Experts of a small language model: a softmax router.
Below are experts of layer 2 (counted from 0) of a mixture-of-experts language model. Rows are named router (the router's row for the expert), gate (a neuron's input weights, with its number), up (a neuron's input weights, with its number), down (a neuron's output weights, with its number) and show model dimensions 384-575. Each number is 50 + 10 x the weight over its row's rms, rounded and kept within 0 to 99.
After each expert's rows: a language model's description of what the expert responds to; "raises" lists some tokens whose logits its average output raises strongly, later layers aside. This comes from a sample of Wikipedia text that the model never trained on.

# expert 4
router:37 41 69 41 64 42 50 33 46 62 50 37 41 58 62 44 62 66 56 58 36 37 46 51 43 35 50 59 68 42 45 36 55 39 52 62 56 54 54 45 32 57 61 54 43 42 28 52 45 30 27 52 53 32 46 54 66 60 57 54 59 53 70 59 54 33 44 70 61 36 57 63 55 67 59 42 49 54 47 70 54 38 57 63 42 40 56 56 41 43 51 42 48 44 41 40 47 60 52 44 46 53 53 36 50 54 40 56 38 43 58 34 60 68 47 41 58 57 54 50 38 55 55 62 46 61 42 61 65 36 53 39 20 44 45 63 48 38 51 40 61 36 44 49 54 64 48 43 73 38 35 59 58 49 55 48 52 37 55 51 36 45 70 51 50 62 49 44 42 62 56 59 65 59 64 49 74 59 57 50 50 45 51 63 48 63 30 39 59 50 43 56
gate1:44 39 59 54 64 58 30 48 62 53 52 33 71 43 58 62 52 43 49 43 49 46 53 50 57 58 41 53 50 46 44 45 23 44 34 58 43 47 40 45 57 66 40 54 52 60 51 34 50 57 70 66 49 44 47 48 44 50 61 75 65 58 34 44 62 38 74 30 45 64 39 45 66 42 41 42 55 52 54 50 70 59 46 46 42 72 58 46 45 56 59 62 47 51 50 42 52 40 60 57 50 61 57 45 54 43 55 56 39 48 52 32 63 46 24 42 50 43 43 48 62 55 50 51 53 58 43 53 53 51 58 63 73 52 74 44 51 28 63 50 49 35 79 57 41 42 42 63 40 42 35 44 59 47 47 49 43 76 46 38 51 44 41 51 28 65 60 57 49 57 45 64 51 57 51 70 63 32 37 57 56 53 64 49 60 53 54 30 54 48 54 44
up1:56 54 48 57 49 52 45 48 35 64 39 26 76 46 50 36 47 36 37 46 60 50 38 58 51 61 51 71 69 34 51 52 60 53 31 49 50 37 61 49 78 63 36 46 54 45 65 34 39 35 66 68 56 46 39 41 50 34 38 36 41 51 50 31 58 52 51 36 21 60 52 55 55 66 36 51 41 44 72 41 52 51 66 50 47 50 42 36 45 39 52 43 50 47 46 45 51 40 74 40 56 35 61 46 61 46 76 57 56 62 36 54 52 39 62 57 61 46 47 53 66 45 52 53 46 65 33 59 57 54 51 64 33 41 44 59 32 39 61 36 55 65 56 54 47 31 36 56 46 39 54 59 49 50 48 54 40 44 41 58 29 56 63 54 51 58 33 44 47 41 46 52 46 54 49 38 56 42 53 40 50 59 48 75 44 55 58 27 56 59 66 44
down1:69 53 61 58 41 30 44 50 46 59 48 47 53 55 46 58 55 62 38 29 44 53 50 67 30 56 52 52 50 54 65 59 41 50 42 46 45 48 43 45 62 53 76 43 33 52 61 43 54 25 72 53 58 52 39 61 36 40 42 48 41 52 48 59 67 61 50 47 44 47 44 74 47 47 56 66 42 32 35 38 71 45 31 41 39 41 63 42 40 56 43 36 32 72 42 58 46 37 44 39 15 45 51 50 61 32 55 47 46 52 38 47 51 46 47 55 51 39 63 48 49 40 40 64 51 72 56 53 39 46 74 68 58 44 52 48 41 50 47 62 68 57 61 68 41 40 44 57 40 47 43 53 43 45 38 40 43 45 53 56 56 61 45 47 42 44 51 48 38 56 43 44 53 59 58 51 57 63 50 38 54 46 56 43 51 49 60 54 43 58 47 41
Description: Finite verbs after subjects. Auxiliaries and main verbs right after a subject or clause opener in biographies, such as was, is, has been, he joined, which was.
raises: " ", " in", " p", " \"", " a", " an"

# expert 30
router:51 39 51 52 48 59 48 45 50 36 39 40 52 56 46 37 33 55 47 48 64 56 50 52 61 71 51 48 47 56 35 76 45 73 47 40 44 39 35 27 44 49 37 49 44 56 58 71 42 38 57 51 58 58 48 57 43 42 48 38 60 42 37 60 37 65 42 43 49 45 35 41 65 40 65 48 63 57 36 73 43 48 51 53 36 55 28 39 41 42 31 60 67 37 42 60 51 61 48 54 44 27 39 48 52 47 46 56 25 54 50 57 49 44 53 23 53 45 67 42 57 57 62 72 54 55 48 34 55 54 63 48 44 73 40 54 40 63 42 54 31 47 56 44 46 69 53 52 69 50 37 50 56 43 49 63 38 55 59 50 69 52 27 74 48 42 24 48 47 31 38 35 47 59 63 49 46 58 52 59 63 50 41 38 55 24 55 47 79 48 47 45
gate1:47 49 62 48 50 47 51 58 54 67 57 38 43 51 51 50 58 41 60 54 53 63 51 32 35 77 61 49 25 42 47 50 43 42 40 37 67 57 38 66 62 46 36 50 42 43 42 57 47 40 32 58 46 60 61 56 52 58 58 43 67 43 30 52 57 54 69 47 55 54 47 38 51 49 43 42 45 46 45 57 66 43 48 70 48 51 42 46 39 54 46 71 49 64 62 42 80 49 44 61 46 49 70 39 62 45 35 52 65 59 70 59 50 57 37 42 51 59 39 49 37 58 51 39 43 54 51 35 47 64 57 44 45 47 56 29 47 59 64 54 54 45 52 52 44 54 53 45 55 43 36 43 41 58 45 23 46 42 33 58 44 45 60 52 65 51 49 56 56 69 66 60 55 30 33 38 40 54 34 46 57 30 53 45 56 48 59 48 53 50 55 60
up1:43 69 58 60 32 54 44 38 34 43 44 34 40 62 43 55 60 58 45 46 40 47 66 46 51 54 48 50 56 43 73 62 48 60 42 41 57 52 56 47 64 56 57 61 47 65 44 56 48 66 64 53 47 51 64 48 58 47 63 58 46 66 55 45 52 57 49 38 71 47 63 58 52 40 47 31 54 74 42 53 51 54 53 48 55 58 48 59 58 55 32 56 40 52 35 43 51 44 58 36 61 50 48 44 46 52 36 55 45 58 58 31 30 53 45 53 38 45 76 62 46 36 34 39 64 41 32 51 61 56 60 73 63 43 64 44 54 59 39 54 66 29 61 58 54 62 41 59 66 45 64 49 46 34 68 53 61 64 34 37 40 63 58 48 51 55 43 50 56 29 43 34 42 53 54 58 33 50 18 50 38 40 49 59 57 58 50 51 46 48 32 65
down1:46 52 57 53 49 42 43 39 63 55 52 62 56 56 41 42 59 60 57 52 41 51 54 81 53 50 60 49 42 44 63 36 65 51 50 64 35 42 54 57 51 38 51 48 58 53 52 45 59 40 58 54 50 50 51 49 36 45 56 43 38 64 69 57 44 53 55 57 49 45 50 56 48 51 57 23 47 49 63 43 49 63 61 56 54 49 49 62 56 63 51 58 40 55 46 34 72 38 55 48 37 51 55 60 38 77 28 30 40 57 44 39 46 59 50 53 28 34 41 50 38 51 50 67 28 45 45 52 58 70 69 37 49 41 59 59 63 36 62 52 52 38 54 40 66 55 51 60 52 75 57 49 63 46 61 39 56 43 51 61 45 60 40 62 60 41 46 64 50 40 41 76 57 46 51 77 52 49 65 50 45 56 60 45 54 46 43 68 50 69 55 53
Description: Sports competition words. Sports-report vocabulary like match, season, team, Cup, tournament, champion, and neighbouring words in football and racing articles.
raises: ",", " and", ", ", ", and", ", the", " and the"

# expert 5
router:55 58 45 47 56 39 67 68 22 46 42 43 57 47 57 33 31 54 52 45 69 54 55 41 34 76 41 45 69 64 36 51 63 48 50 50 55 45 52 61 59 55 49 47 26 39 56 42 32 62 61 50 54 40 73 60 62 58 72 51 29 69 42 54 43 38 42 49 51 25 39 56 39 39 54 53 37 63 45 57 44 55 36 52 58 64 38 29 62 46 56 55 62 38 52 58 59 56 71 46 59 35 58 39 58 38 65 34 57 51 45 44 56 49 59 47 77 56 51 40 45 73 48 51 44 41 60 56 43 53 46 50 59 65 47 47 49 44 56 47 51 60 48 37 47 61 47 51 50 35 50 58 46 49 40 54 53 76 57 37 54 61 60 38 63 60 41 52 54 30 53 47 56 60 50 66 49 44 43 44 42 61 48 43 53 40 50 37 56 55 42 48
gate1:36 77 49 43 67 55 59 66 60 37 64 51 49 37 64 59 56 51 45 54 52 50 70 70 48 42 42 41 62 43 47 47 63 35 29 59 51 47 61 55 53 42 81 25 69 42 47 57 35 42 58 45 70 55 50 45 38 47 37 39 51 55 52 34 48 25 54 58 62 40 36 58 43 66 49 66 63 39 52 68 51 43 49 44 51 42 59 53 67 57 50 72 64 60 56 54 64 71 46 59 56 53 45 42 36 54 61 48 50 36 49 59 45 61 41 43 59 37 59 51 60 38 49 53 63 47 45 58 50 53 43 41 57 53 43 56 61 55 38 46 50 38 61 41 45 48 43 50 60 58 58 56 53 63 72 39 61 37 54 57 56 59 58 50 44 47 58 43 46 37 53 36 53 68 39 57 55 52 50 68 62 47 42 55 42 42 53 38 38 45 57 50
up1:69 52 37 59 66 52 41 52 59 51 54 74 50 50 32 56 61 49 59 52 60 47 36 53 59 50 38 44 42 60 46 50 33 60 63 34 43 59 40 45 38 62 52 34 37 49 41 49 47 45 48 61 49 52 32 52 61 31 48 48 51 41 48 31 60 44 47 47 48 68 43 61 60 46 42 54 46 51 64 41 51 49 48 44 33 50 53 40 64 53 54 56 66 35 29 43 57 31 42 66 51 51 52 43 43 46 32 41 50 45 57 50 50 43 55 56 54 61 52 49 44 36 49 60 61 51 47 55 47 65 51 44 51 54 43 38 60 51 41 49 55 37 45 63 47 58 49 47 61 52 41 62 68 45 46 48 54 55 50 57 59 59 55 51 38 58 23 73 64 47 54 41 61 61 44 48 45 60 54 47 38 40 57 60 52 57 58 52 46 52 38 32
down1:60 53 39 53 59 46 54 43 51 57 42 74 49 54 31 37 66 59 47 44 44 39 53 48 53 65 65 54 69 48 51 49 32 54 40 58 60 59 51 69 64 38 44 52 44 48 64 47 62 54 54 60 47 47 37 50 48 51 59 42 53 32 67 70 54 48 58 45 44 45 38 40 50 36 42 49 57 49 38 36 65 62 55 53 42 42 59 48 41 45 56 38 54 48 57 57 58 49 51 65 59 48 58 34 44 64 43 68 31 25 54 59 41 48 50 43 56 50 43 48 52 54 43 48 45 49 37 48 30 51 66 60 50 44 51 33 45 63 51 67 66 64 67 65 47 67 40 42 65 35 41 42 55 65 42 40 53 46 47 28 42 39 39 59 46 42 26 57 55 51 35 46 45 48 48 41 52 33 62 59 46 44 75 41 46 52 31 43 42 52 57 59
Description: Country and place names. Country, city and state names and nationality adjectives after in, of or commas, such as ", Scotland", American, United States, London.
raises: ",", " and", ".", " ", "\n", " ("

# expert 2
router:52 32 63 53 58 54 47 61 49 47 33 52 40 65 43 73 44 63 65 77 51 40 53 36 63 47 51 39 25 49 54 34 60 55 37 51 64 49 75 55 60 46 66 51 30 54 54 29 52 59 54 39 43 51 53 54 51 46 34 52 42 61 39 59 76 48 42 66 55 46 54 59 49 38 47 61 44 59 60 33 56 55 57 58 52 49 50 42 58 71 51 45 41 40 61 47 46 36 70 55 32 42 61 64 53 50 60 39 57 50 60 39 50 52 59 43 48 44 61 53 58 63 49 48 49 61 60 70 51 52 31 56 57 48 59 45 23 59 67 34 46 55 55 46 57 44 47 61 52 54 45 56 66 52 53 58 62 59 35 53 35 58 56 64 53 40 66 55 54 49 48 38 68 41 57 55 58 50 55 46 46 78 64 53 41 57 43 59 53 40 63 58
gate1:41 57 51 53 61 45 23 46 57 63 32 51 49 50 36 56 32 40 40 51 32 55 51 36 64 49 65 66 41 59 38 52 71 56 43 54 51 50 46 55 49 45 39 32 43 33 45 50 64 74 49 52 44 40 35 48 48 60 64 51 39 51 53 57 64 43 50 54 41 48 43 55 70 35 39 37 43 57 52 47 48 42 51 60 36 43 53 50 49 55 62 44 42 45 51 52 60 49 49 48 46 44 52 44 50 46 49 45 54 37 51 34 55 62 78 65 52 42 42 59 42 56 59 50 49 63 44 49 56 57 48 29 49 56 41 57 42 55 68 54 62 38 56 55 52 51 55 40 32 57 58 25 61 63 51 67 41 77 30 47 56 51 61 56 57 41 54 45 67 47 43 43 39 60 52 59 70 53 51 47 70 63 56 43 45 67 46 53 54 28 47 50
up1:44 62 22 35 47 45 33 57 53 40 40 48 56 53 45 60 38 59 43 59 35 56 44 31 28 46 68 39 56 53 26 52 59 68 61 45 43 47 37 32 42 58 46 65 52 38 53 44 59 56 37 41 42 39 40 45 59 57 59 53 52 59 55 45 69 61 43 28 39 52 52 54 54 75 51 45 58 36 62 49 60 68 57 56 66 55 52 52 40 55 46 54 41 55 47 54 45 39 44 47 62 61 42 47 48 61 40 63 61 55 57 64 51 45 41 40 25 46 65 56 60 43 63 59 56 63 52 42 57 49 34 50 51 59 48 52 46 34 65 42 51 52 42 30 46 47 48 51 35 70 67 49 44 46 42 30 37 51 46 58 59 57 58 47 46 34 44 65 47 47 35 46 49 59 47 50 49 60 35 58 56 53 55 54 51 49 47 51 49 64 30 79
down1:63 68 51 39 37 38 46 62 51 46 55 57 45 58 50 73 75 45 48 52 51 73 72 37 61 40 62 46 49 31 45 63 58 42 52 55 50 47 41 35 55 39 54 51 51 53 69 47 65 54 46 41 54 45 54 44 41 55 51 53 59 62 69 65 44 38 62 48 44 47 51 46 61 63 41 40 40 38 58 47 45 48 59 53 55 47 69 37 50 41 45 72 38 35 46 64 69 36 45 37 51 65 35 44 54 52 50 47 44 46 56 50 38 51 49 49 38 65 54 40 59 40 61 39 56 43 36 39 38 48 55 58 56 39 32 42 50 53 46 64 43 28 43 51 54 55 55 45 53 59 45 39 36 59 51 68 39 56 51 40 50 62 50 45 52 36 56 54 52 36 60 43 51 35 45 64 72 51 58 51 35 70 44 59 61 42 52 54 54 51 47 62
Description: Geographic infobox fields. Place infobox text: "Location within", coordinate numbers, District, River, Region, County, Cyrillic letters, plus climate tables and list dates.
raises: ",", ", and", ";", " and", ".", "\n\n"

# expert 16
router:49 56 58 47 50 46 45 51 68 45 55 27 50 33 51 52 50 45 54 43 52 41 57 42 39 48 45 26 42 47 73 51 50 41 53 37 41 52 48 65 51 48 60 56 32 41 64 68 43 61 67 51 39 55 46 62 61 54 62 54 45 72 54 50 61 61 52 40 35 62 57 34 59 50 56 50 54 56 38 42 38 43 38 62 60 43 50 50 48 52 26 45 54 35 61 60 41 38 57 49 72 43 48 48 50 60 56 52 58 53 57 48 44 44 56 38 52 48 58 43 52 39 57 48 50 47 54 46 39 49 40 53 72 50 58 36 57 31 35 66 56 49 50 53 70 25 46 49 41 57 42 52 48 67 33 68 62 66 50 63 52 61 32 61 50 34 48 42 34 42 35 60 54 46 37 43 39 61 67 41 47 45 49 42 70 31 54 32 55 43 61 59
gate1:42 64 42 58 56 30 52 57 41 55 36 56 47 44 36 69 58 70 55 54 48 57 45 43 56 48 54 58 34 55 54 58 46 60 71 54 49 64 53 70 51 54 70 42 57 45 54 60 51 39 40 52 60 52 31 53 43 49 50 54 66 66 35 37 47 44 46 29 55 40 47 29 44 53 35 63 40 52 45 55 47 68 68 80 56 47 45 44 65 50 52 53 45 27 55 42 56 43 45 51 44 51 56 47 53 47 40 38 26 61 47 52 52 56 62 40 54 45 43 54 49 58 43 54 49 47 59 66 44 62 40 50 48 54 64 45 47 50 67 76 45 54 51 38 52 40 65 52 44 61 52 61 45 43 72 53 60 44 56 33 39 54 40 39 50 56 37 61 51 40 57 28 51 33 61 41 50 50 61 51 36 37 36 62 54 57 56 52 51 51 47 55
up1:62 61 48 55 45 57 52 58 67 62 46 44 59 65 38 46 55 44 55 57 60 33 48 76 55 39 43 27 47 29 47 76 65 57 53 38 42 59 50 59 28 50 49 52 56 52 23 65 62 55 33 60 59 62 48 53 44 46 53 44 65 65 45 56 57 38 39 64 33 61 66 58 49 54 61 41 60 49 45 52 49 48 60 46 68 50 50 59 49 55 62 60 51 53 39 45 51 36 47 52 42 49 64 61 47 41 48 56 47 58 50 54 50 54 44 45 56 44 55 44 56 45 25 72 55 62 64 36 36 51 68 35 51 40 44 48 62 50 34 32 44 51 49 51 46 50 38 68 54 38 69 43 42 63 40 51 49 61 42 22 59 68 48 41 53 60 48 58 39 52 68 28 43 62 44 66 58 59 45 50 64 63 60 58 54 51 59 47 27 39 46 50
down1:54 40 40 45 61 47 39 43 47 35 37 45 46 62 41 55 71 52 33 57 45 55 49 35 53 46 62 44 61 57 61 59 49 54 56 50 66 49 61 55 52 61 51 29 52 32 58 51 44 47 47 57 52 48 50 64 37 39 45 58 55 54 41 61 37 33 56 56 66 48 51 52 38 57 61 44 69 66 48 40 57 52 52 57 47 58 57 44 39 55 43 47 60 54 57 62 51 44 82 35 51 44 57 38 74 56 35 55 42 41 59 45 55 47 67 54 56 53 41 62 45 47 64 61 48 46 70 46 61 45 52 52 53 63 51 49 45 56 46 61 53 20 64 46 72 44 59 43 33 49 38 29 50 43 48 58 51 34 45 52 52 48 59 46 38 44 46 38 52 59 44 51 48 40 50 39 53 60 55 55 58 50 58 45 52 51 50 54 25 46 44 49
Description: Pieces after initial F/h. Word pieces following a split first letter, especially F or h, such as f-art-her, h-alf, m-alf-unctions, Th-under-Cats.
raises: "back", "land", ".", "'s", "i"

# expert 9
router:52 42 62 59 50 54 45 54 54 26 48 49 51 50 48 48 46 70 56 42 33 42 54 47 60 47 41 60 42 63 31 43 54 44 41 64 49 61 52 45 74 54 44 35 51 46 55 40 60 64 49 51 60 26 41 71 56 39 40 61 46 67 34 41 39 38 58 65 34 41 70 39 67 65 53 60 53 45 38 64 50 30 44 64 73 58 48 29 53 41 54 66 41 48 48 51 43 47 50 34 48 54 58 21 47 47 59 32 57 40 55 27 56 44 66 46 44 56 45 50 62 59 50 57 51 44 65 56 61 35 61 68 64 53 53 31 46 60 48 27 64 47 34 53 53 58 47 47 49 61 60 43 48 41 33 53 68 55 64 41 35 35 62 49 60 52 47 45 60 52 40 46 54 53 51 66 54 71 55 38 33 69 49 56 42 41 44 60 52 67 48 41
gate1:41 44 63 35 43 55 48 56 46 38 48 47 47 55 58 48 49 50 39 63 58 41 49 55 61 64 65 52 50 51 30 37 55 56 54 62 56 48 43 56 42 40 45 50 60 40 47 60 47 47 35 33 53 57 50 62 52 59 47 37 34 63 50 38 51 40 50 52 56 52 57 47 33 35 52 34 51 42 45 42 57 66 56 51 35 52 48 39 38 48 55 48 57 64 44 44 38 48 62 48 46 61 65 48 51 43 43 29 58 49 53 51 43 42 54 55 46 36 45 53 53 56 60 65 67 41 46 56 66 51 52 67 62 55 54 39 54 55 32 47 60 45 56 58 55 52 60 56 46 48 55 22 74 45 31 49 56 51 66 50 34 53 60 54 53 51 49 48 59 61 43 48 39 41 69 38 63 55 70 53 42 62 42 37 34 68 48 43 44 37 48 54
up1:54 51 44 22 43 55 65 43 36 58 52 60 24 43 38 47 55 45 37 54 53 71 45 51 60 40 44 60 66 43 62 59 61 49 53 59 59 37 55 59 55 44 47 60 56 59 57 39 68 67 57 51 53 44 48 45 59 56 48 54 57 39 44 36 53 51 60 63 53 50 75 39 35 39 46 33 47 55 50 53 60 60 57 42 52 40 51 49 54 47 58 54 49 64 44 51 50 67 50 56 49 38 49 60 42 58 35 40 43 53 42 35 60 56 45 35 59 67 36 56 63 52 43 55 39 37 52 48 51 64 39 41 61 49 45 63 47 53 42 38 41 29 30 41 54 75 48 49 44 59 64 49 46 48 50 48 56 38 44 59 47 55 61 55 50 26 43 61 35 53 64 47 56 82 59 65 78 36 41 65 51 44 58 60 39 55 46 64 41 43 62 38
down1:54 69 57 47 41 57 49 67 43 66 50 59 47 40 47 55 62 53 56 50 44 64 63 44 43 52 61 47 53 37 52 36 52 66 73 43 48 50 51 75 55 43 17 73 50 47 40 55 60 45 55 34 62 64 56 40 57 48 54 64 17 71 52 45 68 68 37 57 58 68 44 56 34 45 63 74 48 65 37 45 58 60 42 50 39 31 60 68 62 45 51 70 39 45 26 35 51 39 45 59 59 50 56 65 54 58 45 57 67 45 40 51 56 41 47 31 48 47 39 52 52 38 49 59 48 39 44 31 44 35 63 48 55 69 56 41 57 55 38 45 42 53 54 44 51 40 55 71 34 38 63 45 48 36 40 48 50 56 47 38 53 45 36 45 47 35 46 55 58 59 50 53 36 43 58 59 55 66 49 48 56 47 48 42 47 62 43 48 66 46 45 59
Description: Name beginnings. First name or first piece of a personal or place name, often in tables or lists, such as John, Peter, Dr-ishyam, Kr-avitz.
raises: "en", "il", "as", "at", "is", "al"

# expert 10
router:50 67 43 44 49 42 43 40 58 49 64 48 30 28 44 37 45 63 56 60 46 44 48 36 50 56 52 50 45 44 51 45 44 57 29 50 49 47 56 60 51 46 49 40 42 47 58 48 43 33 57 72 46 70 45 45 29 66 47 65 46 62 42 36 39 50 77 48 33 62 51 30 46 60 60 59 67 57 45 51 51 51 54 59 48 41 67 52 52 38 45 54 54 52 48 59 49 52 43 64 51 57 43 72 40 37 61 55 66 39 55 48 48 35 61 51 50 55 41 61 58 40 32 46 48 60 38 61 30 43 35 45 42 60 35 48 35 42 41 50 58 54 59 52 49 26 47 51 54 36 54 53 42 52 35 40 61 40 44 48 46 49 41 51 38 48 69 39 38 49 49 50 31 50 40 42 38 44 49 48 52 30 45 51 51 32 56 39 37 44 61 58
gate1:55 50 40 46 44 29 38 48 57 57 37 60 42 67 67 44 53 61 45 64 50 53 51 53 70 59 45 54 53 52 48 41 46 60 62 57 52 46 64 63 37 63 45 63 55 29 58 59 47 50 43 53 53 42 65 52 60 49 41 74 69 57 60 44 58 45 31 41 61 48 43 52 44 55 19 42 78 33 69 53 34 44 64 45 45 29 55 64 43 43 44 60 46 65 58 49 48 35 55 41 65 46 49 47 49 56 59 56 39 56 50 54 57 56 54 57 54 54 64 56 51 67 39 55 44 44 56 59 50 47 43 38 64 40 70 28 37 55 59 78 50 71 59 47 68 42 49 36 54 46 52 16 60 53 45 52 55 65 54 53 60 57 55 61 46 51 64 49 61 47 53 47 53 38 46 71 48 61 50 56 52 46 37 53 51 47 58 48 47 36 33 62
up1:46 49 62 63 31 64 58 51 40 67 68 38 32 44 47 54 55 53 43 58 52 58 49 43 37 33 52 64 47 48 29 43 45 41 78 48 45 61 49 43 45 21 51 52 79 45 47 51 38 39 53 46 42 62 27 42 64 43 43 53 52 59 45 64 52 56 52 50 58 48 49 39 42 52 54 47 59 64 29 58 51 55 32 36 36 56 61 56 48 53 54 47 61 35 51 46 45 53 50 51 40 55 44 43 51 35 60 50 65 40 64 45 40 48 54 63 57 42 54 47 54 51 41 45 42 43 50 38 29 39 61 40 50 55 58 53 65 48 50 58 57 59 41 46 44 49 53 52 48 46 55 43 54 59 55 47 50 51 53 51 51 70 45 39 30 42 48 54 42 44 44 36 44 48 50 60 38 39 51 64 43 54 52 31 40 57 46 61 60 30 50 53
down1:45 44 53 49 43 66 44 37 44 46 48 47 53 59 54 60 69 57 67 43 61 51 45 47 48 56 50 48 42 52 48 46 35 43 55 43 69 55 53 65 60 52 53 56 54 58 54 35 55 52 70 53 38 53 51 46 66 61 61 46 48 53 35 48 44 37 67 72 65 56 74 36 61 49 60 51 43 48 46 43 39 36 56 55 54 54 43 70 52 59 62 49 55 53 53 59 58 61 38 54 35 51 49 50 56 49 53 59 57 50 49 68 45 41 51 63 55 60 34 53 55 56 58 46 50 63 51 43 58 54 69 47 32 72 61 61 62 33 40 42 45 49 36 50 36 51 43 53 28 58 55 45 66 34 39 60 58 34 29 54 49 44 55 45 68 40 56 49 52 56 52 60 58 36 46 47 58 53 57 61 50 49 46 52 41 38 53 47 48 55 77 48
Description: Verb suffixes and prepositions. Verb-ending pieces like -ated, -ized, -ied, -ulate, and relational prepositions such as with, with a, between, of a, over.
raises: " a", " an", " all", " their"